Experts of a small language model: 466M tokens, 3683 steps.
Below are experts of layer 6 (counted from 0) of a mixture-of-experts language model. Rows are named router (the router's row for the expert), down (a neuron's output weights, with its number) and show model dimensions 320-383. Each number is 200 + 40 x the weight over its row's rms, rounded and kept within 0 to 999.
After each expert's rows: "comes before" lists some tokens at least twice as common just after its tokens as in all text. This comes from a sample of Wikipedia text that the model never trained on. Tokens count by the router's weight.

# expert 3
router,285,185,177,227,174,233,134,217,186,215,198,236,265,195,281,118,190,185,271,213,182,207,242,208,207,180,181,201,211,195,189,224,232,184,145,179,221,223,125,237,206,257,129,184,132,216,170,176,222,221,223,167,181,247,239,176,240,240,289,156,170,127,156,215
down0,195,163,218,174,201,194,220,201,226,177,253,135,231,170,235,185,206,248,171,196,203,222,245,206,263,260,131,153,196,170,156,158,224,205,163,233,219,251,242,219,232,219,155,173,249,197,207,205,137,237,162,180,197,225,125,220,198,239,196,248,250,186,207,177
down1,206,190,212,224,254,184,217,265,247,225,225,179,128,217,260,291,203,232,165,144,217,201,140,210,106,184,171,158,172,230,165,251,226,174,179,203,162,185,138,214,199,216,237,231,203,185,233,171,139,164,155,158,243,225,175,118,184,182,163,240,184,90,174,198
down2,231,200,260,219,173,170,129,143,219,210,162,152,195,163,171,199,191,126,179,222,139,266,213,161,125,208,224,187,212,208,275,246,295,176,246,190,221,281,160,199,185,160,210,262,187,181,208,199,219,188,228,201,127,185,182,190,138,271,169,178,194,219,213,188
down3,186,227,214,224,228,191,189,195,128,204,156,221,239,130,199,259,133,203,264,192,186,185,214,224,234,208,220,162,198,240,130,218,196,183,297,172,192,153,244,148,242,154,205,273,145,162,223,121,242,215,238,188,229,170,170,220,160,167,199,198,196,228,281,225
down4,139,177,232,193,182,209,233,156,138,185,190,188,209,199,216,189,175,149,240,167,147,159,160,186,176,263,227,239,229,218,156,226,239,148,247,221,234,124,182,178,144,173,174,240,112,188,223,159,215,191,227,169,167,233,226,168,234,186,182,238,277,169,143,133
down5,168,117,174,225,180,171,173,203,166,180,179,231,178,119,170,251,221,176,175,174,258,207,188,205,266,149,222,157,230,224,204,188,251,196,227,190,259,135,229,253,190,194,195,112,228,136,272,261,167,268,254,193,254,202,286,140,209,188,93,234,174,187,138,199
down6,165,223,300,217,202,203,252,244,193,141,174,280,234,193,221,202,191,171,181,187,241,274,180,222,220,156,99,208,207,245,252,222,189,162,228,239,264,181,215,201,262,152,189,179,248,262,176,229,165,155,243,174,221,136,167,269,161,203,192,172,204,183,246,236
down7,168,292,141,164,311,230,242,180,148,238,172,146,226,220,178,260,184,151,157,190,210,156,227,142,191,125,195,165,165,219,223,221,266,228,200,163,154,211,184,206,241,167,216,274,151,140,208,228,163,142,186,271,202,234,255,160,119,282,192,141,110,225,202,249
down8,161,231,242,169,173,176,273,189,266,204,222,208,235,213,319,232,155,284,211,165,220,200,181,324,191,209,89,208,206,168,184,257,234,186,86,174,185,273,136,145,177,223,149,221,219,202,87,198,172,200,149,239,195,168,134,217,239,207,201,193,223,197,198,212
down9,181,205,233,181,241,209,254,222,250,242,175,238,200,203,191,159,231,242,189,194,252,254,225,179,207,152,263,265,340,130,235,233,216,272,174,195,232,181,232,207,194,232,229,92,177,296,240,168,141,195,260,144,162,214,178,182,236,170,188,247,186,233,169,185
comes before: "-", ":", "|", "=", "==", "==="

# expert 5
router,181,189,241,210,272,227,159,110,296,232,207,180,245,181,260,226,214,159,181,168,204,271,169,202,310,183,192,222,200,215,243,218,160,213,203,185,241,154,199,242,203,249,185,222,224,186,214,222,193,212,231,186,222,199,168,169,168,180,242,203,181,110,154,212
down0,152,248,182,240,158,140,234,243,208,187,202,187,172,177,221,166,183,180,196,192,168,243,153,185,229,254,193,207,143,195,255,215,175,157,202,143,136,181,245,155,148,213,166,189,127,237,213,226,150,249,200,237,250,165,201,257,253,223,164,215,183,228,214,146
down1,211,194,183,186,201,239,110,188,199,199,194,125,175,222,204,182,177,174,231,191,161,140,198,175,148,194,294,239,188,228,143,119,244,154,201,172,246,204,289,246,204,221,254,183,159,144,252,68,219,211,224,175,252,138,300,190,200,165,143,226,193,200,170,154
down2,207,159,219,172,253,228,191,245,197,217,227,240,200,189,294,224,137,201,187,187,189,221,189,275,185,166,153,218,173,174,252,197,187,241,204,172,235,194,123,245,228,214,232,188,244,104,175,154,146,144,163,113,179,217,240,233,230,200,189,172,199,196,164,231
down3,214,205,256,201,217,214,229,182,199,198,224,253,187,230,218,236,191,206,284,190,212,272,164,235,200,184,119,177,154,196,225,202,182,102,213,193,226,218,160,201,237,248,182,179,204,194,172,253,221,256,161,187,172,264,252,226,204,245,211,203,224,180,177,222
down4,199,195,169,241,196,210,207,129,194,175,233,212,238,197,202,221,240,239,109,206,283,229,258,264,202,218,145,186,149,243,178,201,197,194,213,235,268,130,157,203,149,232,175,236,118,208,165,253,182,217,231,300,249,202,156,222,217,245,166,192,146,229,219,158
down5,229,142,208,141,135,208,268,173,235,197,202,176,188,274,188,227,238,278,241,170,223,150,180,240,159,212,261,194,242,162,169,246,171,199,258,209,244,204,196,238,195,222,189,219,246,128,220,190,200,263,200,184,183,198,206,272,161,188,165,137,215,197,299,240
down6,288,224,134,118,174,196,154,167,233,165,184,170,202,237,261,239,276,174,215,201,204,232,233,163,247,257,138,247,216,142,242,197,222,283,232,238,271,166,255,202,163,196,211,188,234,201,126,206,198,190,184,240,294,156,260,189,228,195,243,191,157,125,208,143
down7,186,226,156,157,206,196,234,195,214,180,137,158,205,216,149,248,167,299,146,160,236,217,229,214,246,170,204,221,171,166,96,117,129,140,195,192,171,191,227,146,170,255,207,139,167,233,160,237,152,254,191,247,262,251,241,225,227,195,225,234,200,157,145,266
down8,170,189,162,187,193,169,199,232,259,151,169,128,160,206,201,228,226,223,188,218,205,140,299,203,161,220,223,116,251,188,195,231,166,179,239,227,287,177,207,185,206,218,232,234,220,210,195,188,194,168,238,229,188,183,248,164,152,195,180,255,247,131,228,147
down9,164,278,222,259,225,208,154,222,189,250,272,247,203,145,122,210,204,202,261,127,138,192,207,171,146,267,209,161,123,119,233,278,202,177,212,198,270,222,194,228,168,124,171,194,241,156,250,173,133,209,194,184,228,242,205,130,269,228,252,140,215,180,201,220
comes before: "0", "1", "2", "3", "4", "9"

# expert 11
router,271,202,224,154,209,309,165,236,197,249,168,174,212,193,205,227,187,178,218,239,265,198,224,173,292,157,156,181,188,199,178,124,235,204,190,167,212,180,218,208,215,269,236,175,145,160,183,182,207,195,197,191,190,219,250,185,217,179,280,163,131,136,154,221
down0,182,241,255,254,185,254,210,161,307,266,182,277,186,186,182,218,198,182,257,192,169,198,212,162,224,152,160,168,222,244,195,206,259,205,225,252,158,167,235,114,220,185,147,235,129,247,200,228,137,184,248,152,205,155,140,159,244,254,228,225,206,230,200,289
down1,215,146,195,239,197,268,216,177,220,239,213,220,295,219,173,185,190,152,200,195,288,198,271,174,209,185,276,204,165,161,135,194,256,174,212,260,223,237,152,150,238,218,154,173,219,150,211,257,195,264,235,237,170,235,189,140,214,175,187,211,242,184,223,180
down2,239,167,188,208,246,203,169,182,214,190,177,151,230,195,200,225,258,206,193,116,154,184,188,214,192,236,197,176,225,210,212,265,274,163,265,233,145,160,185,141,226,193,179,163,225,139,198,184,217,235,187,166,141,255,225,291,140,189,183,241,245,134,81,156
down3,211,195,211,127,123,124,92,162,226,127,181,205,196,143,216,178,230,153,233,213,218,202,252,190,210,198,138,174,198,225,180,209,196,217,168,180,204,249,235,167,156,195,165,184,192,150,245,231,184,156,220,172,204,224,203,113,147,165,182,156,233,155,198,170
down4,154,154,144,158,222,205,233,168,205,240,152,230,217,226,258,239,219,178,161,132,150,188,242,189,250,158,222,207,156,168,282,110,195,179,216,173,164,178,245,252,246,244,227,228,151,151,154,222,192,207,231,246,206,190,226,169,229,256,208,269,208,215,205,196
down5,176,186,195,231,156,186,164,158,182,186,202,122,257,142,207,197,233,203,132,235,203,209,222,137,231,242,178,105,222,200,268,176,231,125,242,199,239,138,303,231,197,194,226,203,183,278,251,182,231,174,206,200,185,206,111,236,221,204,224,218,201,203,179,219
down6,216,266,195,171,241,177,240,247,211,246,231,190,121,202,197,266,248,221,164,227,235,179,204,182,201,222,211,266,210,209,147,242,235,261,201,155,280,219,215,160,218,257,245,247,211,178,202,222,139,196,228,217,290,241,210,155,231,177,238,214,211,255,212,232
down7,171,247,183,188,138,236,229,178,184,171,150,218,131,220,144,216,129,235,191,79,225,167,153,78,93,233,181,210,294,131,209,212,141,240,208,172,177,215,153,288,213,229,226,167,212,227,159,184,266,203,142,237,245,182,106,244,203,192,279,241,221,130,221,168
down8,201,197,242,223,184,184,262,154,247,273,234,210,155,196,223,234,142,213,240,272,176,179,237,251,201,182,154,172,140,153,265,183,208,132,240,210,160,173,162,168,205,207,192,162,169,257,197,146,173,184,296,188,194,184,219,229,228,198,198,219,133,211,251,215
down9,192,282,179,170,206,178,194,183,184,144,300,284,200,176,177,195,200,232,157,255,192,232,215,193,210,159,125,266,196,189,199,260,181,184,144,159,220,217,139,183,152,152,211,188,192,212,226,154,233,190,230,109,255,167,209,219,130,202,105,225,214,177,175,151
comes before: "\n", "|", "-", "==", "The", " The"

# expert 4
router,159,190,214,215,193,179,250,231,144,201,209,241,106,228,177,242,208,169,214,122,224,234,153,219,110,203,208,233,200,225,211,194,158,126,224,261,179,174,224,236,242,226,164,231,248,129,181,171,221,226,265,110,179,182,153,193,221,193,136,269,239,143,219,243
down0,217,174,211,234,185,248,123,135,117,231,174,172,199,234,280,117,170,116,316,188,228,211,343,216,135,222,193,199,206,244,200,216,173,202,213,231,240,285,138,169,194,214,196,200,170,193,196,205,243,219,181,186,263,235,171,209,240,200,203,214,264,223,198,283
down1,217,228,172,214,156,183,203,248,215,196,211,176,239,221,211,151,239,199,204,215,199,157,211,207,208,161,168,265,223,213,205,200,175,216,222,207,220,239,153,246,131,210,200,223,166,183,156,121,188,221,142,200,256,95,242,209,271,179,131,290,145,146,220,201
down2,163,148,213,196,198,193,182,213,117,240,280,218,295,208,236,141,197,174,241,226,207,211,237,243,260,229,206,128,204,195,190,248,187,198,186,256,232,159,263,225,258,180,172,221,219,231,163,171,207,227,252,128,228,229,180,168,247,146,223,242,248,125,295,284
down3,226,244,159,227,215,140,223,200,225,304,225,250,210,284,167,255,237,135,139,215,99,128,250,166,251,185,182,295,196,314,195,158,204,206,242,243,197,176,224,141,193,149,220,187,263,163,114,187,202,203,211,179,234,148,234,184,204,172,168,179,133,173,192,186
down4,219,136,191,223,176,205,303,146,243,230,236,193,184,185,209,211,162,180,193,194,211,235,181,134,195,226,168,167,221,187,242,219,224,286,239,201,138,205,171,164,207,154,194,264,126,175,165,161,277,223,240,179,268,162,207,193,243,198,122,242,181,221,143,137
down5,205,195,250,208,219,224,198,171,250,223,139,180,151,204,153,198,178,206,245,255,172,159,144,217,156,124,201,186,275,210,202,154,195,248,234,87,284,245,193,145,145,177,184,261,233,206,121,142,160,225,92,199,181,165,203,171,190,242,151,217,172,253,205,178
down6,209,175,162,158,301,139,194,280,210,253,210,256,199,219,294,204,177,177,243,213,136,255,201,248,229,230,163,116,215,132,183,202,258,239,192,241,161,189,213,148,175,159,177,128,120,201,151,226,199,208,202,278,195,213,240,248,210,133,255,181,145,218,222,233
down7,283,268,189,222,288,209,226,218,191,198,178,196,206,247,185,227,192,200,245,247,166,200,175,198,139,150,204,235,186,155,168,191,193,165,145,135,257,197,204,229,194,186,215,206,245,304,113,221,212,231,220,202,262,189,198,161,150,258,225,215,204,204,219,163
down8,254,226,199,170,204,185,248,182,222,192,232,160,235,240,129,192,220,162,292,169,111,193,260,207,169,124,236,131,156,147,201,187,230,213,206,198,233,183,170,116,230,172,246,189,209,176,201,188,191,270,227,241,208,171,208,167,246,214,232,136,227,188,191,183
down9,257,227,208,139,238,128,251,181,218,195,198,168,195,145,280,260,292,251,248,140,245,240,152,168,122,181,277,221,225,189,159,293,196,220,193,189,151,231,181,198,245,164,248,249,216,150,208,169,224,182,243,280,226,218,194,183,183,275,175,234,180,237,220,202
comes before: " the", " to", "ed", " in", " a", " by"

# expert 0
router,210,185,161,231,281,285,139,205,193,150,155,158,185,162,229,252,238,195,213,236,224,258,156,241,222,228,159,196,202,211,267,188,162,253,171,222,243,218,175,192,243,239,244,189,230,193,211,172,234,139,159,187,243,230,205,184,153,189,193,246,303,128,183,197
down0,191,231,268,201,138,209,241,241,271,113,212,226,210,211,281,240,118,122,212,183,223,288,237,223,341,73,221,187,204,224,178,220,168,226,185,119,195,243,169,129,226,206,146,207,238,180,186,215,263,171,197,203,246,206,156,182,142,261,204,137,165,288,192,183
down1,272,167,232,137,130,213,156,117,163,199,203,247,219,132,210,176,214,187,205,207,180,251,252,168,218,211,124,217,215,134,194,223,224,261,220,158,202,248,132,200,265,211,186,196,155,250,164,207,247,176,282,228,215,173,131,187,223,213,185,261,160,191,191,203
down2,192,243,126,190,157,251,206,205,141,239,130,199,251,175,202,258,238,259,206,190,222,292,209,209,138,181,291,129,179,141,142,251,226,208,226,202,167,219,223,205,175,235,251,170,246,185,241,253,206,184,208,179,146,189,238,157,198,235,168,208,191,252,136,153
down3,203,262,177,169,223,232,195,216,230,210,177,180,152,229,150,284,217,220,208,212,205,198,200,214,203,245,143,157,187,185,84,173,265,206,291,184,191,196,242,195,192,170,252,147,191,178,243,154,210,188,175,231,162,235,191,276,198,186,185,269,250,142,192,136
down4,211,133,215,121,201,146,220,205,184,130,170,198,180,213,196,150,188,203,224,176,224,276,189,145,246,181,174,188,233,191,234,124,235,194,227,136,253,148,210,204,186,206,214,241,230,174,126,230,219,218,214,250,167,176,186,253,174,141,147,236,171,230,144,218
down5,198,188,151,188,136,239,143,209,194,229,188,166,210,156,211,259,157,166,239,189,226,151,187,187,117,189,130,224,105,179,245,227,176,225,185,227,162,256,131,259,236,234,190,206,177,141,127,219,156,204,204,181,130,223,205,307,183,207,198,162,192,127,257,154
down6,184,130,161,220,225,161,210,208,143,109,215,215,163,185,229,264,169,196,218,151,248,194,291,170,173,220,242,189,204,189,169,223,151,230,211,172,120,165,171,181,222,216,207,227,205,214,159,197,171,220,211,198,293,195,212,222,184,151,208,196,197,207,152,254
down7,218,211,307,151,132,219,232,208,158,229,157,187,177,198,122,188,210,297,127,236,232,269,204,185,158,150,166,257,149,256,182,217,215,135,221,218,247,154,132,215,195,260,199,134,164,194,167,216,155,218,252,159,157,230,170,119,190,216,161,196,244,170,131,195
down8,242,145,255,239,227,194,245,184,216,230,237,144,164,174,251,244,227,173,161,222,220,141,205,253,144,210,200,183,206,238,193,149,263,200,119,308,158,169,208,174,224,227,221,220,280,220,223,213,175,149,130,157,245,192,274,185,183,170,213,188,227,106,241,190
down9,193,244,182,242,204,147,211,248,233,182,203,167,234,177,157,214,259,205,248,177,240,238,186,216,201,187,151,193,71,295,232,197,221,232,163,213,202,135,227,194,256,258,179,173,163,220,208,232,196,171,231,232,216,198,250,198,148,229,121,205,244,161,151,192
comes before: " |", ")", "1", "0", "2", "9"

# expert 12
router,188,210,190,232,157,240,248,167,223,201,274,183,149,206,161,164,220,216,194,149,230,212,170,208,245,238,154,169,261,251,203,210,164,186,206,223,227,183,203,200,152,197,282,192,238,172,222,161,209,211,235,230,234,168,143,212,254,185,206,196,185,198,220,222
down0,245,197,263,169,162,173,218,247,217,186,166,198,221,186,207,163,171,189,240,151,248,197,238,250,244,211,163,196,122,215,191,177,179,244,176,207,189,185,224,190,167,211,145,184,179,197,238,137,126,174,216,141,233,268,205,205,268,131,229,178,202,136,131,202
down1,195,216,228,240,253,160,238,259,164,264,136,227,195,140,211,181,151,214,174,188,144,155,160,212,150,125,166,232,160,194,163,240,151,168,232,218,204,158,206,220,222,208,115,172,252,189,241,224,173,185,230,198,71,189,232,239,138,189,189,293,221,171,185,191
down2,178,220,201,266,226,274,232,201,214,150,200,193,229,166,117,214,163,189,246,215,215,180,221,175,238,253,208,209,157,150,218,162,145,189,170,243,212,190,193,181,207,182,218,231,288,208,192,153,244,198,210,180,182,165,198,239,234,246,222,238,182,135,202,154
down3,153,253,236,192,192,197,319,179,282,206,230,168,228,171,233,200,165,214,136,201,141,192,201,225,120,177,237,152,179,201,229,241,266,205,175,196,132,219,192,180,191,209,194,268,205,217,204,229,183,213,233,222,177,187,256,185,229,236,248,246,253,286,181,250
down4,243,207,260,234,158,203,184,243,159,130,210,164,209,200,199,188,128,141,177,244,278,201,184,185,232,204,202,234,227,165,255,136,158,195,232,131,193,210,174,277,165,222,73,161,193,193,249,224,219,153,224,254,218,201,200,242,189,131,224,222,241,185,150,284
down5,157,209,192,264,251,198,131,219,260,194,161,167,185,137,152,179,290,251,214,266,166,342,238,221,200,196,165,213,217,222,190,250,217,185,176,144,187,208,177,213,197,256,208,157,121,239,268,202,166,203,221,127,234,191,245,169,206,168,140,217,295,166,178,173
down6,238,192,208,211,209,154,235,192,186,263,156,231,195,256,222,235,187,233,168,195,171,141,261,184,243,152,206,259,211,163,188,132,263,238,255,213,142,216,126,212,180,244,124,194,210,198,209,179,187,156,205,294,218,138,189,167,191,175,189,233,159,146,188,170
down7,211,140,231,175,228,258,159,126,271,213,183,170,246,151,233,198,222,231,144,174,118,207,280,121,188,162,127,182,172,207,194,193,241,142,169,254,197,212,190,185,127,242,253,234,177,169,195,75,237,215,221,116,221,177,200,197,229,287,182,262,197,94,191,208
down8,94,245,234,208,174,239,184,171,252,154,275,196,245,264,200,269,226,149,208,154,183,225,246,190,191,169,177,218,171,217,182,201,216,265,206,161,195,233,219,203,230,202,120,204,198,160,220,158,194,166,216,148,146,172,188,286,181,216,198,212,250,175,186,294
down9,154,237,203,140,215,234,159,212,189,163,112,208,197,191,102,236,225,118,135,115,248,275,200,282,145,242,162,122,190,143,190,212,224,150,234,247,162,126,206,204,194,228,225,225,212,174,178,194,246,164,295,193,191,265,221,267,177,223,82,269,223,79,225,208
comes before: "1", "2", " be", " to", " not", " have"

# expert 15
router,168,146,244,216,202,134,215,246,219,263,214,188,205,200,191,185,203,198,208,136,240,169,157,189,223,263,217,165,207,185,159,150,305,154,158,230,220,181,228,166,242,189,170,179,176,211,146,175,168,208,210,226,180,178,204,190,124,195,235,270,265,263,177,234
down0,199,196,175,217,126,253,126,180,203,234,190,134,257,217,252,224,143,216,161,152,192,284,206,213,228,230,218,140,262,192,173,278,168,144,237,98,178,173,190,165,203,219,167,227,168,204,184,216,218,184,219,149,176,169,260,223,147,242,299,188,302,246,254,209
down1,177,286,242,237,174,199,89,209,135,151,140,197,230,179,234,161,200,209,185,217,196,209,181,184,246,178,184,213,203,209,227,250,298,227,224,109,184,199,186,264,172,295,253,156,298,137,196,198,241,216,155,226,216,267,204,231,189,191,234,231,273,183,192,239
down2,224,133,242,202,158,129,175,214,219,263,230,170,187,222,227,180,223,241,221,212,136,138,184,214,206,174,186,157,181,220,210,212,288,183,310,237,173,165,242,171,275,281,227,123,244,91,216,215,187,211,193,178,231,131,254,213,221,192,184,234,192,137,203,257
down3,228,136,197,236,172,160,254,215,174,177,180,191,239,182,125,225,205,209,266,207,224,97,184,176,213,171,187,237,291,108,200,154,169,202,217,237,199,226,219,221,158,169,241,122,240,191,191,185,139,256,199,228,221,153,174,204,211,158,263,152,168,218,165,255
down4,217,215,232,265,138,241,210,186,217,232,311,155,145,188,121,121,151,236,212,112,195,148,153,214,184,72,160,200,203,191,248,188,150,221,215,231,245,226,153,229,176,109,195,254,183,201,223,214,219,235,192,154,199,171,210,188,232,200,101,242,258,191,221,153
down5,242,226,230,181,152,192,305,231,196,126,159,207,198,163,173,186,254,188,184,218,147,144,159,164,206,166,211,216,219,129,146,256,236,112,191,145,214,175,181,229,166,236,230,173,254,111,224,149,185,247,192,193,244,142,158,123,235,170,156,159,144,196,218,202
down6,139,144,122,225,280,209,277,246,259,131,201,219,165,115,191,262,198,180,206,162,222,300,247,204,266,209,224,206,150,203,206,144,250,180,125,110,94,160,258,172,275,196,208,197,242,199,240,178,201,157,265,209,187,174,152,210,153,236,149,204,177,202,162,168
down7,263,227,164,235,245,243,199,293,224,228,158,238,233,173,194,147,189,158,177,154,153,230,177,153,220,177,185,174,156,238,175,274,264,148,133,195,129,225,240,167,287,218,211,190,116,212,207,220,196,132,124,229,217,157,179,213,236,260,218,183,219,117,186,238
down8,177,159,209,197,241,192,150,174,168,193,255,234,165,160,176,179,223,193,221,248,223,216,96,230,216,227,182,166,182,212,163,247,205,142,248,147,185,187,274,184,267,277,169,303,202,162,212,283,175,272,221,168,174,210,182,203,216,214,217,125,222,120,204,144
down9,225,182,150,168,296,121,163,174,174,210,159,244,189,215,183,221,231,202,228,261,203,114,236,230,132,202,174,200,244,172,228,146,235,253,189,210,214,197,205,205,101,204,241,119,254,119,250,209,132,222,206,270,141,187,184,233,226,144,194,231,203,223,227,242
comes before: " the", " a", " his", " an", " well", " their"

# expert 9
router,213,126,209,232,209,160,228,223,131,168,166,278,170,220,194,160,109,212,213,232,214,170,230,212,113,165,197,184,125,182,226,214,217,194,164,252,199,233,196,195,213,162,190,183,262,183,195,270,233,107,162,152,261,206,171,190,214,260,131,196,178,198,271,200
down0,114,210,149,187,161,172,230,287,196,199,167,145,255,148,221,176,159,219,225,200,239,219,265,147,239,222,215,183,214,200,139,144,197,204,144,178,160,193,177,204,206,249,216,162,133,189,235,95,159,277,187,168,174,203,252,179,250,141,157,197,198,193,238,199
down1,180,200,163,168,170,152,289,169,168,122,222,196,223,200,292,205,205,180,174,194,155,216,178,198,231,249,247,150,194,202,183,198,157,217,185,188,237,190,174,109,249,107,257,137,163,194,143,164,183,225,194,180,180,302,232,212,223,201,171,140,139,203,217,219
down2,219,214,209,221,220,178,191,235,262,169,187,182,172,187,297,166,220,231,194,228,209,240,140,259,245,171,139,177,221,258,168,197,124,169,253,176,220,192,214,193,210,254,210,207,185,177,161,223,170,160,206,277,187,143,156,219,194,219,233,160,207,420,226,231
down3,231,169,222,170,247,192,139,246,226,204,341,247,189,169,171,170,155,216,185,161,240,195,229,180,262,224,166,173,170,114,228,175,139,235,244,187,207,239,260,123,169,292,171,183,206,157,148,120,161,245,155,229,136,172,226,182,286,152,197,167,142,255,238,225
down4,151,249,170,117,236,220,188,164,247,197,189,199,211,214,255,148,220,192,178,174,163,221,151,192,239,232,212,199,156,176,268,207,131,139,212,265,189,138,157,256,250,298,148,170,224,235,201,209,242,162,187,165,178,192,231,243,227,184,216,222,181,91,228,140
down5,173,212,234,207,170,184,214,186,253,213,179,208,221,230,238,183,183,217,243,259,208,189,153,244,191,208,194,224,175,205,191,204,171,194,216,208,208,226,217,160,146,129,220,184,226,164,243,167,148,237,247,177,200,239,196,213,254,201,170,200,188,118,199,179
down6,186,185,252,183,207,216,221,152,204,207,153,244,210,179,275,143,234,233,196,170,49,257,216,180,296,145,164,244,236,226,172,224,258,269,187,150,174,246,208,180,195,212,210,178,181,262,162,248,234,132,172,180,189,163,139,178,191,199,193,298,157,200,169,117
down7,181,139,198,150,242,251,181,245,153,252,234,167,204,194,165,182,177,248,155,200,171,275,216,191,243,261,216,163,188,158,182,213,196,243,216,178,251,142,240,217,227,236,165,231,110,195,210,142,228,195,155,182,243,143,158,158,150,239,230,162,143,341,218,150
down8,197,173,131,152,257,172,156,256,192,190,208,241,151,122,204,246,94,251,151,270,248,258,179,205,233,227,196,194,188,207,79,145,215,256,191,167,232,112,265,219,112,220,169,212,229,115,120,246,204,130,162,185,233,219,215,166,256,131,229,210,161,181,249,160
down9,207,150,204,175,177,253,226,251,267,150,150,197,188,223,246,208,241,186,158,154,227,190,195,198,164,197,206,262,222,167,211,152,196,97,181,239,214,190,204,185,212,191,215,207,175,259,246,218,233,128,214,255,166,239,226,141,222,240,203,222,171,207,168,125
comes before: " of", "s", ",", ".", " in", " and"

# expert 13
router,199,216,138,149,171,233,155,163,193,224,238,206,253,177,270,214,209,206,210,228,185,170,114,193,173,202,172,189,207,222,135,190,221,257,227,236,200,143,170,233,267,170,260,245,161,250,187,211,206,185,161,172,231,227,191,205,210,196,202,240,211,137,168,199
down0,177,212,209,162,138,225,241,286,137,169,161,160,189,127,171,184,216,229,240,186,206,249,221,218,80,251,139,280,235,244,214,211,161,197,223,184,170,153,213,205,198,229,212,190,188,206,198,229,188,240,143,181,117,207,199,165,257,213,209,170,156,225,233,224
down1,238,148,182,232,254,201,239,219,219,187,225,234,142,157,238,221,226,246,233,165,262,204,202,135,163,167,179,256,222,151,199,145,107,236,248,202,148,205,165,197,193,111,251,229,276,201,139,241,185,116,130,205,227,178,248,220,193,195,178,176,182,166,284,238
down2,207,209,154,164,221,172,175,198,241,183,268,240,184,151,156,168,164,160,275,190,209,141,165,188,174,220,211,137,199,201,235,204,225,148,171,238,192,157,161,166,215,108,121,177,134,171,188,160,127,146,210,209,156,201,231,214,169,265,192,260,154,221,244,250
down3,270,169,235,97,193,223,232,275,129,212,180,238,217,132,224,206,142,237,207,218,217,129,193,152,300,102,213,222,204,202,225,263,256,240,247,207,171,145,289,213,227,211,119,241,176,230,105,176,209,303,144,191,188,214,183,213,194,230,223,208,134,240,169,214
down4,184,245,157,193,285,217,133,142,90,269,201,192,191,163,178,211,147,143,183,219,232,266,224,220,193,172,197,170,195,199,161,188,232,175,191,227,261,308,199,235,171,161,213,201,214,74,203,236,175,229,229,193,175,244,259,219,206,201,221,162,247,147,230,166
down5,235,176,187,257,209,201,258,151,160,189,212,193,143,204,186,221,255,256,169,208,171,160,151,195,218,218,155,218,165,228,160,195,213,193,192,217,141,160,182,158,161,138,152,62,154,222,214,163,142,196,205,183,247,138,269,241,168,207,178,243,254,187,154,160
down6,168,280,218,187,247,170,266,165,185,211,272,238,164,116,148,269,220,149,151,224,255,173,158,238,229,204,162,193,214,240,182,202,134,226,206,214,278,156,131,104,210,200,174,226,127,164,227,183,210,181,278,101,175,154,207,165,128,139,185,245,216,194,133,234
down7,236,233,208,193,290,199,285,156,169,215,169,207,180,175,223,185,160,152,247,227,207,146,253,139,200,186,172,197,165,258,206,197,196,292,226,165,211,143,154,174,250,212,185,144,116,204,172,191,214,232,208,261,198,212,216,237,242,166,222,202,90,141,182,165
down8,246,210,242,190,222,148,300,211,223,226,199,201,215,270,172,141,102,207,178,204,175,245,235,108,205,188,222,268,173,190,142,253,192,201,179,172,136,84,149,193,187,148,292,160,201,223,172,206,201,229,203,164,201,168,234,160,179,182,185,181,210,208,168,215
down9,270,196,275,194,289,174,193,214,282,248,196,182,212,209,237,166,242,206,140,196,203,229,246,187,224,259,183,113,196,269,197,284,273,98,167,269,185,274,210,157,199,273,197,228,272,221,256,224,227,204,175,261,230,287,185,194,233,139,229,252,231,210,223,199
comes before: " |", ";", "---|---|---|---|", "%", " MP", "PL"